Below are experts of layer 8 (counted from 0) of a mixture-of-experts language model. Rows are named gate (a neuron's input weights, with its number), up (a neuron's input weights, with its number) and show model dimensions 192-255. Each number is 128 + 24 x the weight over its row's rms, rounded and kept within 0 to 255. Numbers have three digits each.
Before each expert's rows: a language model's description of what the expert responds to. This comes from a sample of Wikipedia text that the model never trained on.

# expert 6
List and table markup
gate0:158152151130118125124097111180139103135148171135133129149142145133148098127121117104148194136152117107115184150150144142141130110143119117088124125126105151118154149072099170143088139121097162
up0:138156138130146136113160122102137103163102132118143143084090125128120121087122105157108150148108145104117147096138101100148137131086131130114170114140128166109131131115128167131181139157101167
gate1:148110113130156126124146116130078149125125103146075123125113135118140117112136067122137115088133096090129071098123143105125169162160121126149142168133142108145163095114145129136149104099135135
up1:110140172146157112124133126109088173130160106145131154112161120132153130116147100147149150160126168098080099118112160134159121136147126141161139134130134071165119105109131129120158070120169088
gate2:117132135193145087116148091152135136160120125076118148129138124126094131090133155108150128121125157099141145097135143107126092134165136109153129093139102122133118119129113134143130112079082139
up2:141145159084098087109125133120117115130137126145166112140113134169138139119131118146126127143127106166100121103136139150153147134188080142109111140103114135104095135155135101127128097098097175
gate3:111113063164121178079106157174179102131113152136096110112122132112126121142148193119164133137117097168118092129110110136120093139145109096098131105103137103127152125128110128127112116114142154
up3:098083168120140110133110114103073137135163087097133124127154115124145140143121125140128138120156132095140160108129159117110143086156173122122145178146171165127101142125145164096109147158132139
gate4:155108146156099153164091148112150151154108114074134115100135148151139131128129126122125124116146108124127127109135124128137122179131180184137110133144129148171106135106119085159133121154145142
up4:147160140115123089116126101182143114100112130128106139139151109083118121135149126103112159161171076142130179143161130137142145174137070127101113099127104109126191127134137121116144128146117135
gate5:126085112138094137100145136150130109138123167087100173141170146122158107111121112118140113082108126103115164074151118114147141173144155129151074105132118172119178076124116114078221121125147133
up5:131137117083133157143167129155135154135115118129122135128078105147129145118109123113098115136086088127148141131137135102162112146141149169080133107167181124125131122125113157132145091118104124
gate6:142152150143141128141153145109116144148115133126123169108106146096131134112140136102131126136105109100107122144135186129112140106131145143162163149101113154111141136129153124083122092140124129
up6:157120154119098110163118121131110101151087086134117133136096142112096108154157120098143169121129142150147161084146133154134144139099129063132138073109109098139099093142122126142091106121124145
gate7:141142142149162116094129157158137149144102160172139117106107067126118128123131128163146163141158127088127104107154153106129177155134121110148131136126148132132146111112136151202112128125081163
up7:163149154096087153139136086126119093162091160100121153098154162162110095108145115130141101088154134138128105138114103139141115115100090118169141146085149138128166166144119093077120144123143184
gate8:118128138129168132072129118175098151165087105120152126100130091125042108091116121132143156124134135159143134127185093129129112161170132116096131100128131165171146137147129128133138120148106135
up8:117171117113138130142129168136116159127147178158145079103105083140121095147131126126112131141128110091130119126131095159137122136157089137095141092142096141071099170125093130150139109092115123
gate9:118142111127144136127109151115101151165212119150144116147125150176118127095174141136123087076065167110150084117161147141159098102150120074151082150130161168116133108132121125126138062135098161
up9:118085113172137116121103118134152124183114095137113121103157142121153159147096154128143127139133102189112184144150108129081129120078137153139170128113127129169080148119129159161089124136128089
gate10:138121115136093115129176139130112137128098108084137146154119186096141142153150135175132111099099152140113120109141113058130110112154158135169114131148174143138148124151112141107175147147155130
up10:114116118130078132176116144131109124172124107159177116109140141173122167117108168117084112101055138104114147173136139094138115099132133126130128095104127075125105125128123068162177143109136144
gate11:130114116126156139080122059146110136140120086124109118130139132091119122122114122132145100158125137163100116070101130127155156132135129110105135106101168105112125113145097093120137141149124203
up11:131147108089090125115123121131147137166139129123095120111169133107136136153133144089143057146111158149109123114159099161088140179123126160117121118091122223144110077132158124124143113121130146
gate12:139058123078150119164097064153139106170092123142137112125160120165166134115160048099108139109137082144093146113124146102093138151117121121111110084140149101110091121117143129101127173133092129
up12:123132124137141124109161109139135096115147133141117161140179147114122114120118157146128121108110102059104139077110099127129122133107088123100146148133166120132144102130129113141171124143120101
gate13:117123118174103117108094127096090144133122123113163100156165141102169159126144101127118113111112136117137113086136163127109111146153155115116161088133114099137152133114079092158148174123130098
up13:147106148118144116096160071141079095109123150143139111127103093152106087106107126149142129113163156102163091112164107141146113151154149137121139094158132103112092158115124118107091109107152152
gate14:156093174210126118125136149140144140115106140106146111154151093118076143073174147141070079108158089130105120112133106134122137122148136126104109145117111120163084133128146090149136128134125141
up14:145141125108140149116129104094130151103144099151118133083108102129161105162115085127169171118127141088144139115126141120134081098095129114136119089178174111125136133087133199112084124113116125
gate15:121120152121102158086089079142182106103117119102118110104156145107158154137152115129109173094094129173122138128140172108137118147114142159150120080125129109143111114142101107065153155168108126
up15:158148146133091143122119129114123117126123140110115092139169144127155137168151124133125075127107153117125131118106163115165129150142134166154104158167161076149176105127156163137144086135140122

# expert 14
Field colons and digits
gate0:119113091127142190114132145132133133130141120106109133101133146130176165124103080107122135155163155150113123173106176146123162156139127143163121134183142162115115075125169127140112099133142131
up0:133115130152154127139106115111129135107110156137126165112127083139109120057144143153142132121132108108142109123161115111123120124186103093117146158111126140129129149097146156119113131195115132
gate1:115135095114165149157117109149126137131105114125170195105140122149130144157152090124157129121104122151119119056104129126113132119142134140179129140124198125125143099131131081097140143168123121
up1:137162138156122093130130140092159078143150093116108130104138134137126171100126101109117137115139142146133135105132172102120161127148133125145133181160178132080159130151132089094167143133106105
gate2:092126087136143114106153120109134096153090115118122060143162149085129138124089118146111139114127125186126103124144151173130148134133089109112154167118177119106135121108126112104122143150119116
up2:131130116109140136141113138128130093124115130132110101119150130124163124080092105100134129116109139151118142109144135143152155139124170150147121166108083119197146096096158156112144108152157173
gate3:095097131180112137112158086124157107151126144105129125142098129130158121138106111154121131116124091126147143166173141085115109135115118121161151162096121115125134112093123119123084138090154143
up3:132108108094124106147118126127137161163093137096126130160136112139143120136071129147180153144116118109169122112166123134158125113131157134143173128144115136162119094134113163138140123127111114
gate4:174183168130138137092112143143144143141142163121074120104143142135168126134137144111148095101154108098141156116133162133109141128122116079097130122107146131085114112046135120145129116163120135
up4:134134132105142137118126164118097123139137100116138121155162169084102131175134102159146124180130119117097120138117112150117140123124121172181081136133162092115135171139117142137162107098163124
gate5:154163126143120107087132123108187144148126126065123110143131128135144140089132130104121140177148147170139140116150102107164116139142116187105098126101139131130114167091136144171083135125153115
up5:126110137157123137124102098132129167164116154125136134143181093084145115114133145144160104134143128110120161119137173152145132132111140133131174123140164139187113122136137126081124151152121139
gate6:120063152126132112122069109116144132179125135110109123140130096168103153118112086124116146169160153159116114125163148104138152127152122075107156134113143083117116169114097087132096085139138134
up6:108150163121161135121136138082136144162147101085161137149117137134159161153120108094137112104147167139127099139070119121144129146142126092114149117113094148113147110112163150097145140128125162
gate7:136152106121093127160127117115144146107121110111142140133151143128126135112130055077129148126083141092159143154122141095134154133161133115141107124141128154109148177120110087096135121166109139
up7:086126142110150116108133110169107113124100149152117131167088114065136107171108141147175152096134114167110091110123132097148125145144106184142126164133107118107103144154119184182112109101144118
gate8:180127148093115149086126124157139119176116127121119196115156129119149137143126099164122151148128134151165110123130149099137143169104103110171113118129149151101100123101137148121114136122144154
up8:099127158076136121149141145091140176089131104118110140099130102096127110110143142138163159128108147156116100131138166144150106120132105129126123078154131149133141110125133103153153101104156101
gate9:098139095095173072102112133136122166128102168089063118133138135113117128141122107152094116133136184146139081109130145147105148143158140128139121117102121136179156084133131133090120173141137093
up9:117121138113127089123175143088127160147146107158138129168107116151093121090126111147138131118143118132131137113119125129130129152111148128077117136141108123104092131089137109176142140140130138
gate10:106163129144160115150132152132176146141103092110095091118119144157121110143148158098123137148083150108136171108098139107144122157118121108105152133115153105160125124143112166137088146137107131
up10:142117145133155133131112142109063124109124131139155141110098131113145115133134084108117118110136120113106143091173083145090128100126124085074141146104155163132133150109147125132123148145158151
gate11:136121151088144104141120105127155105150129162133111119145138116110106153116136131056099135098132117162121145140179177163170101153126103129129076120103090144103123112126131103131133148124150131
up11:111128139105116125109135159138102116096153161141096152133126137100180140169154112149117154142150118140126175139155117124122154098119131159150112155161109108124101155132125127127139110123088080
gate12:140154125135123123102135123092136152124138123145081092097136146109134160127067161116125114110123151117153118140125163120114104170124114130125082108153169106132144162088160135084156132145133126
up12:132092111164139107151125144172134112160112142144099139156142147060073104162054150108122131097142108120170108141110127149127157124128200159121136121152097133130129143144142158120143120105128153
gate13:137130148195098135158177142111112094175092108112115127208141159077142135146153088077159115113140147123151124140140141100128128122104139168158097133118154112179145062085138124127117113129108137
up13:148137123115106136109117131134086135109116142132152116131122097147183152124161115152126170141130160139130122125107116131131134142135155144123103150129093136120153137097096124142125078144131148
gate14:160117118125161149147118141106145129098114107090082099117159089120130112137137117082111101137183127172096113130131135171134146133139135149096151153116149112179134188126110150133123157146151099
up14:122102105083061116134096172153102198153112165088117144161110159110158095152175103149121136124116141134145124113122138121148141125122139127119129123126133143145155082137192057095080095130085154
gate15:117138122147138132122137104129126130124139163162078157112125113122137129156147091162118106131110142074147077082141125128134117184145150175127083111142171152116155100106130119125070119131140144
up15:118116087106093126115158101112113117102136161135106082091122102202126139141138111120135104150110120102092129092152146115155134115131124159121143130141078159127168130115136154144075128179152133

# expert 8
Sports scores and places
gate0:127172157125124113141107155141138119131100114103119109151145151120170150084133107119105060128090106120101132145127113127161165130183113179147105163128146159130192079090128136136133124156139168
up0:135163134132113159102176131116114135129087146176100132133111166125120118114129062172142125151147128098200125148123152135154133116169159109091135121137113123135150131110129088109121118129096123
gate1:155151163152093151170155120127171157147101155130128086155129134127090131149075095136103155119112102156162145089092112127153155112104118110107153126107117151138135153174130114136087132116151147
up1:123119142143147117126121122091085112120101152110124149137148114125116098118149165123114117154189116130103103126147145121120170164153139161096123123138095110110079148131055115126094068172089126
gate2:115123128112118141165114151138108071128109172114071138121113114121094171146152097084157138127132139111141098089141111130104093088150132129110095102111111099137130112117191146099136145142136085
up2:085117144162149133127134107086175115109126141154132165088114145110165136132134093178130118149102157126126099158133160129158142122150105145153120150157124111150103108146093138140133180131137165
gate3:134163122163166132153124140146121137155137111090092115168132144092170095147178147118143129139160144147107109122095097119093122143120122151104142154076132081162059139145172101131080105148121094
up3:134088168149108123136124080119130108121172159139159151128122134117121135143113058101126136109093117090159098119154135109143153065134124132143113156133105149104111112099062145163120127111116122
gate4:135133154111095133115111139117132137147159160092092087134099147146162142113146104094092099118083115125160116139118159132131173121112134079088152106107124092146122119109127151183139113089098149
up4:124097102146131115135125128146127103155096112110112181099159106152164120141137130118172139140130131110137112115125099108133068130152169141148059114188157130137085176113108119116136140143134125
gate5:117110128129098128130164117113132130104131149100064124142123073153140144075098114154172104148138122131120130142116143137117162150135130147151138124114080100120123127137194162134126137160115126
up5:136151080098079131158100111166127138120132111132139116115130193135143132100093114120154116096142079104123098103129129118170119111090101152132112120100099146106148136114133125111125153131097097
gate6:164147124107116126116103151135095147164114171082144130119127125095085143124113165083135138082112156113129128145159092101127105140079108146132136125095138099115116142137133149133108134150144161
up6:097060089160122109145086112160113124139147149112109127108130177140114129084116178133113120131115137144137157151117121120111119117142155138131116116145098126123147078131122123115119114098128120
gate7:139126149156081136120115123121091106105128143085076122124133136168097122110126138128084112173130110138152080107122110120068153073128162125130118078148119150143104140124201121134119125099124125
up7:108128089115097083154108113144148159144150141126139092166118133142146145134137095100145147148071158131185133130085095131138148155103074127141108094097128120133117144113161175141088164115118150
gate8:136149137156102107133146135110143138129111157108141106128135096146164157171127147121159087093143100127115164114143123104130110121111105085143140100119146088111128131067132134144085124129096100
up8:118140126101075189148138123119144113118109139132105119111127137147155133179105092084130095151117087152087126162111135105128132109115116073140101107111166124122155127099138095105101103140137122
gate9:138121112152142121136164124136153157133144145151115119134176130118096121132132147092168097083177100099126102148080144125099134125143165147159109154135131179086115073147140184133084126140101117
up9:128107156107130100133144143150162130154087127140143100088150122142124150116158122114158123133127110088139167160125106117100146122162152137086110135132138121121096078119121136106103156139123122
gate10:124143124119152130153159172123127140164058113119100138147123157122144127149127184117140122092073134100164187102080095135121147095147163136131191153106144149153135113136148121132099148163138187
up10:152113151168112132120106117140144109158174148122120144151100110141126151099161135115097102123145146131108159115130114100154057106153144061130115103127077155145117124091049137115100118126128133
gate11:158130101129137130111112136137147149137083085137134122146115159112160094151133132124174175165078113124148136140127115064177176114129097126104140167118132105112130142131142086138112107147136150
up11:108098118134166100163126139109153131135127123107110118123116126142131152159079131144104103089076064123126113172134141151112123146119163137150168112106140152168112122152109174140123132130133110
gate12:103118150117131138152116111132098105118098129136098111162155087126114121117115164058133172159133165156122146182138098128133155103118153114154127125111151125109122147111146138131166103168119122
up12:131108158162111112086120171178115140165140129123086112132105104119162105159166102188142113127121097097114089084138114143158103154141139194125106136122142142122088100116135089139113125116117130
gate13:116154152131099138085111138170152106160120100169112136100132118139115161153116135103095109077137060134147076132123152094088160122135118126138110104101155144141155145130144135098109141121129111
up13:124134106127110124081113144183139110124125126142113126134130140148118160133080127084129135121126075138135123147132089114113139088117127136101124125122162145124158127134136170118110082146163166
gate14:138120133157123110137154118113101135150109101131126101172078151105145123136165180155179102183108109083169136136095124158120089147155123125139154131115120107116089156105139125129082151127073171
up14:134119133111149142107138098139167136093148193172151115159132117134128130157135139116120167110097124116084115099118152113152156102141099113106094131128126181144104097138150116164137129150123077
gate15:150150090086124125124158100151113144122082130128121145132104160164096061128118168124081106148166168147125096142120173121149142135129131069132133120112130098118158130138147127124096107130157160
up15:120128115069117094157150107140123116113069120122156104109162158125106128123083121139105080137135149123172132196144142151124120111124154106090177125117116139113130097127162122139099133154168082

# expert 12
Technical and formal vocabulary
gate0:150103167083079127115135138079115145126105120097142135176139164114088127192132112153101140109127117160133155139125183083149151108133121115149115151122129138108139115125131149095168119161151135
up0:109154138094151120138139121122147139136141130164156135118114139130179148114138177144087131087121151121101124148150110139110135118102108089136149114152115096128083137158123151096136140148115143
gate1:121111121088123141119153141113124122111169123134104186135138171128096128117141077100114182139152095114143122194117192092097169138129155124161090118129130101100068125156132105156122139146139140
up1:149087106118124127117109121152094095154112084149159144142165125139091148098104145083078136123133153149124101142166178123157128130124167115130147116098182117124110118143125129096112121126131136
gate2:121111165129114152130119112143139139099087140144131174146129140127089155103170141123151115134122127117122136131132143087137167168143135139177160120166135103136055143119110119155057152127127092
up2:163101106109167176145108108092096149108137141128156139106150115147141145134110115133176105139129115113175168167160148120112124153147109154162163147142147130137113121151112112107125159108109138
gate3:075158110151126129114126131109141134106107116093133122128141146110131128130145120090151156121104149102155124077165147108119143149099145132150116138157138081129130154150154132110150112104160130
up3:124173144135151117132125152109103091153110108127113131145093139127131089056118123114079151131160104161141149134141133133111138161156161082115097123104162143109105129131148144106145136113111130
gate4:157081103144128142098111109118112136133085175150123118145150144164129137174061120119098096129168105119154102110162154079132137132171061157132132090143119161133121098135107091093104112114174115
up4:109154131148148119126128074116136117127177121086150147182147112101175113135112100111101146195115132127150126137099159124128136129095157155131087129148136156159145194135130142117124118118102122
gate5:111126136123158109131132133131111134088162091153119109151080143129120116146101126154125172156137172127126126108094123073181135127150119163135140106120126154144126173129115116125103071143154124
up5:111146138137169151108151145151118147112100145120156130131105080109141101141085109143134105112117135134114176094107089136112124121108117158119118132111163147153134083130159130120108112152171088
gate6:170121168090125124134134150111095085098146125153099145124041132137139101146112134102091111119104119160136072132101127081097184131155092119110136085133148169131112142109145134104117139124102134
up6:128157109082125148089139112157150115179122146155132165180151144166171127073147083142117157183127131123137144107118121159146151136127128096153124147105164127114138141140116145156148127140135131
gate7:146104159139082151140165122158106147166115119130119118165136163142129157139110108163076138103134101153093110092135163097146148143108099153113121142130144097144099155135099094119109104091106097
up7:102118082154124170158135164139134142155062117122126122131093140170090120139127154111152131148123126093155083140111057153149112124136146135125087125104137141103159118144127140096112160105107094
gate8:140101118129120160130111134122176124140124173145092083131132116130138148115124129096119144150104110163122148121140138106125132158093135138142208113120129124161148089103132133141136162165121079
up8:110063124153130136165119122126132086152099137150169116086156116127114108111163180113092115187144132107141133158101107096099123077159092134190129092145149134078058140074127171162145150156128135
gate9:134075144112111112114089125128110134140142161126143153157148095108088108099119104115121140114129152150101110121138168124130149127130115123117132150131098135165106084131106117090124145082115129
up9:106136062117090137125133136147112111142140089107105180109116152131145133102182167161132127142087113153093140116166132147124137142136082139156130160135128142119076096131144094087150142148134121
gate10:143174154103093103124091126141109090146067190103113112179088124114128128138087125151169151108131149136131143125126156140098177168173165139151141099092103133129122136141163135098131146133128123
up10:161139141155127111149125148155104099134122210107135131108100163118094121110083154162128118158117072120155109113110079129113113145103087107099121133128119119117136153143177133121141126090153117
gate11:118070135079079187087131112099097138136118122128121131105147154102107154137103143134138113140091131118099133110138130105132126119176107147111111127158112158143139055125137103079155146142176114
up11:115128096100106128141124162146126118147147135135133161158096140120148148128134163142107139106141194142097130146122116126136121094166138124132082111141106129136121149130178151131147179117142097
gate12:165131173150068150182118108124122137112148136125120128206178152144111147129126100107094121116145103136100128112116120138116145122149163164082123119175158145093129119120115161100138121130139116
up12:134125101155127121090104119113129127135116131129097128123121124128122185147118139142130154139144143131128112123129130165119133070135177112147126105134113098100122170139106128144203087115129170
gate13:091092112109154164157164150122112129116134149175093102140131174180116129192096093124098065121096151118152128121122118134115145132144145116117119136100125150142113108146114120146118177104124137
up13:087120143132107141136097133118130119122066125135119163142170133176094128136119147148142119125119178125149095157093130119126131162145115133107096147141183142145121105165154109122134134108144110
gate14:135085148091113119152158169075082118154128148124099113122126145101137090108140094106114096140160147150147117134107149113123134205173146144113144149132131141134154155177129117153076118124151147
up14:135117146137167099108122136088105112095131135173138135142155134149139128130106105136138098130099107110154121067149160152154099122150088116126136097129104101118102155086081114149101124148126178
gate15:123077134086093106108171120150096138124162154138106090142161131170137150119126134116103141162116165165125106139111169150151144123150129134151119090128154146106125125139101133129075159067148123
up15:101079109112084129127123114156109110126125149126115115109147160156103149155104145144086134131081139125128098132092145178133068062121126127139110130121080180111132094148140166100127110137131148

# expert 2
Foreign name fragments
gate0:155073134122121078158107125146118096150139108119120127083118111144121135120122160143115114147135143115157140121108099116111124128152122080109138114125133102141092110093121139141098160162074100
up0:126121097123144099130152132090139139156093137161099152123139147135077124143136131090145164081185103131109137134180133145082130110139146083122119208157156091078146114164118147120140128147134142
gate1:167138162126131128125143109134160109151132128101165130163156170104103130162099114160093115151136097097180112159094152129137170142146113146141119147115111088116110131146143117080099142142116158
up1:152157106118074108128108127127174144111153143104137107150185112145124138169135137135131109117142079063148144156132093093102169101128107152117125125137114141151138116150131098110128116093123154
gate2:129143133161169073124118145110186105152136150112164141158115148175104129133147121133129124081138163106118082124118139131133138094094123105136176116125107141094151132135089143159133112125124162
up2:107095103127107140121110114122091145121116129117115142126152091147120184113120166113151132183135062123138135169111103154130081123163106142101109133143100161148122145144132124100139154103107159
gate3:129137102161095132089134152118137112103117149117161108125108124171098146111132121111127106075107097086148096098190115106105105129095117155103140170129126142105156132154107133138123134176143153
up3:124147159077083069115137128138105145134128122134121164150144139138104142164161127124145133157151143114102164146166150127150119152139146128137130128121151149103130121158129111105115118161123118
gate4:201126163126118117119138133124165139175128100119155119136139145096164170124120156139105118122126135128132124093117122113133166125138162136085139161140097119108123075154164095140126142152133123
up4:143130146190113107130145117142154112104109125102155116135105105101170094119126143161100147132159097145106136140120145119137156113184128088082110150135130126148115107151126146110126090098154166
gate5:152149168117133147069113163125136164129130155155117138124101109093127089119145159136114126139140104066122124093126156095147116107147129177090087122117127117114130146099128135149131161120129128
up5:148150079111137080117121146151141088135170121153102108148152143150083114123164142135097112148086147092126131128124156079144108084133110127097089115117150120111118151106108150136136147151164134
gate6:164103126147156145113150140171081103133136151100129107124143127153162132165131136140155120158106115107148080146156153125173130106153101135087109109141110183109141125152154152095119104127135188
up6:128110165113145148144135154165101118119147108118162103145158136135101154128136143113145092202125146135135138140131162103147104153113077155122121092141130132094164127149134152088124093125173150
gate7:161116127131108071140100112138108128118102132119118118167122161102078104132115162121094106114133096127108077129157114155142140140147127094152102165120125160141125149127130083103121162128158187
up7:138160096113136078119173137128126141153145149152138112124131129180131138130097161145142107099139092144166149140137116102154156145103131128139135098134085099143131193102152113099138180106163138
gate8:132146138099104152127134099145098117140116199112137084130128124128131130138123069164132092154108119132137077125150172117146092116117080141125108147142151116132131115103086156099129127107148127
up8:112161099128102134140123124112148150126191161175129110148117131095127125147109129135154112148071146097085111122116115165175127092123119126148156121139116189126159093131159131131143187115130122
gate9:137156093174120095131152117132103094132164132148117125112150107139124082126081137125138111119130121062128132097135154104124093172118134107152125101163132157136121178080174154110106112080104109
up9:118147134131192145123102173119094119122073097117136149095121065114102173116133144124139113113140121126125115109151137139113165112112136141145119114132109117147094128130116111103112179136124146
gate10:206086171146103155101107110091117122134157088119103159166152143138170096132130163103170100113142167133142125150122158162134140145131156139162100134176126144122129118138120115138150177115115091
up10:167167131106096156119119131084140118103142147125102084124164113156153131131100144150137138127128116066128105136140153165127115098161120105150137107110137181131131156112135123135153137140120118
gate11:124139150103126110114170134124156105148132153122139125060124100136152127143141121149149119145117094135115143100151138077111131114138136122089132042081148127139088120097110127109083170119138117
up11:179131130153150157128120088106146117145119085164122154144120148151150164162118134163168102137148135161117101149151126125148114131113089120114116123139156139104140132101108127090123108147128093
gate12:138159146161127112097114130151147127143123120153071113156099118118118136128095160100096127167162128170107175142187139139166136136116136127107126074162118126151115116104095148142095097127141163
up12:151082060129143115126112118130116175130101121095119126154122117136118180114154128113169157168111094117139178092068156128135115117088135116132146163131117172130125089137153104154147127086125151
gate13:143099119140150123108122104120154131123137135137146106140102117122111103153143088111082164166102149093174096107117148129132128128105126099113196156132155121135120142135152115132075118103100138
up13:141111143123130154122121084165143079204124146121116160100142149120168131152129133168144154099116134122155104110151125135114127124093118120151108102118184129101154122112109169121165125141133117
gate14:187094122131108149139102096096125115132117120124132137157137149105164153159129180132137109115118137093118135141162151098102101151082115156127124125103129146109125137111111158121134112114107149
up14:141132097169082115139117122128099094113138165092116143169125104126112188122083110178129081154166127128128139137139110158147139138145104131168100104139099185121103117125107110138109178106121126
gate15:172113138109138125163119123123115125151143148136163148143099125129172137117127180160138142113149179161128150126153150110087141091133136133135131113170122124124130085147111177143136090132141174
up15:136112097145158148117145151113086152143115156079112114123106109135140121149152108130129149131138140126096135122141124128125130112146126152116137149111136118191116149124157151159170104140105074

# expert 11
Line and sentence starts
gate0:111134138151138149130081086110130142104111149120128096165124098126129125105173111132128117139122125115117138114156185127121161126111146127082141139121152126084107099073136147138159126112162148
up0:130134152140135148117115123135115133125084116117146133166128096100158104116140131147118117143119070078134135105132145113119162130134144114115104123084176110105133106080143156160179138120094155
gate1:156167122107125135135149107103104106127125140103099154150137099148132147113093145132117119131134128105144131123156169073102140143135146101135137155144163188124159111163139154132149157134129121
up1:175151126100175121120146152112144109178151109126133100126144115157087110143127178099123149142170128142120155093143151092096102133085137120147148149142125130150118154123110122135142141110118102
gate2:140149097131135064119114101126124131140158112115169140124112121151136088112140101089168129134079136100168123172111130162134148087140147144098131176086164145154134191148070150111102154119147151
up2:107137138101127125144142124150160098088144125113113162149142088106138079133139124098158165104086112154077118097134133130177118124170138135164119171094159144164113128123132118118108156139130110
gate3:119114076107145112095095103075126127117130146083130148148166123084150158143152091130109123108115138091150142135141170124152127143131065133113141149089122143093123089154149133142169142134137152
up3:107129162145113114125150187144159140143107125127118149118115121140100084108142126110133116152148131155107068115137086135104145080092155130150092102171098117140089177136157146159109113143133142
gate4:144156125184152136107104090132126105101076127128108148118161106096149117111134151154163142118147108121128142083125142099167118091104128127158161143106171089135147149099084150081121175139137084
up4:124148140191120097144083146151156141156143118157109098119133126111139093090120130143137112139125113107124107144134153171087191149116113143127135120150102163132156055092164126155130122156133089
gate5:100164102094117105132118137136185114105149105108124152121077128146171115159096123135056127121165159054136111122103148123100118136123132130119070122152160175136125092129138084139150142115117094
up5:141111138087178131098122177116154164123173107135119165121129093148160107137132135128091150159139121068103133112138169114137127152097175128155131151124135125080152103148145133124143137150169141
gate6:121114143118090123127118124139088069085104148083120138099094162131120160131150169098102120139134142086121095107110138142109147130170129128134118133100106116083144126102129134130112168147121170
up6:119155125122113098152126102082140103168109158151091131120145100144143116093090069153160143139129125138145129134121113170123129125059096132093157166114119130106117158159127120144178109088136135
gate7:117124088106050140124113117119096179111079112131145111144163153127137145101093135160144096118059131124090084141127134126087139095129120138156139144138128133123159117108158102070112150119169152
up7:119176130121092134138128133116131136131109125122137127153151119135133120117130164132119119139106137165121109143094197131135153104115136140108105161122152118086119116107155074101143125133151104
gate8:155124122160155177142164075047137119106089115109118149136145113170103145129141142129098102136125141128125144135112151165100110104104118132123129145119101087160142149111091158159093122125114106
up8:101151138132121108140132133154062083122129099166161105141147159137138138104142163130119110073095144144095120111144150099094106105147102142139120129114143112109101124115164071123140089132119132
gate9:116110088129109113118113148078109139094119101105103138111096104184139131139156140119142141120071155094111144096099135101102159128169149148084126127100113123142146156103163089116149138164155141
up9:119116154120158122161137136120125106114158110111173101134130144094113129112108181118124129088130115108149123153137113159093120132116137128153172125153124087126151151100095122069111135117111108
gate10:134118165116138129140151085048100134118133147120150148136104116138119148099143095138124163142090109156143109149144182127093091134145154116104137137117131110129100126109175122147086126145128152
up10:112173155134145128128148137106104144105110132142182142142112132123165123150183094164162154096099103146094125131117118152104094112116152154131114108178117131114149158129119137131131139165199085
gate11:127164135124107085107083160132143137074151130125150121106139149103104137156113168165155132113148119099159167160129114117113195107109125094120135155155145129171156102126132098193085088124127105
up11:159115139123082118170124088127107133111120118133109130147117126118099135153165100103083123169130159099146148122162154123093151133132088114153150112127140129132129150111131121115117137122146109
gate12:138113160148159118177101119157145114134130117124130134129157137158134173144114151113115130139153110142134116109136112159152184087098167081107132110074108099100112141116160135136137128118134134
up12:160123131147116102098137156116147151137157127113153116123067111136151141129124174126127152165117145120137088109127067141141088167136133162078121156141143144098157196141067172176130113127118133
gate13:114088134141130130092134141108101133108144166103118108142172109134187135179128133120165141094122127093118140155134148125078139132148110143143174104130150114152152111137112114100157121160116162
up13:087139117151118209152140122131102130125102085153145133157143118147116141097111094130141112138090165192142166123108121121147100161106088107126151117122095114164130158107093157096105133152124123
gate14:125148085095130126112176157123143109127180099123147138111103147147185154137144135105149112101085156134112134121131145120151159143125146126147133119104140151102122139107167088143177108153135152
up14:099112141096139142109119108121135144057109147138145096112109132127159099104123113130117148176154148140142112120123135105159179125144060105086135144170161184112126118093143127147119190131143141
gate15:149110136200151120101122123076141113095106082108130156158107120115153139144112141082123120130123120123143154139146124049103126128126156118116133124101120158158146143122158062144129166128128130
up15:136143152112155161075190115115212156111111114094140145166124178120132115116119143098143117109105100141161164135149102115123123120126108120136158132125155146166113122093151079160139131148132119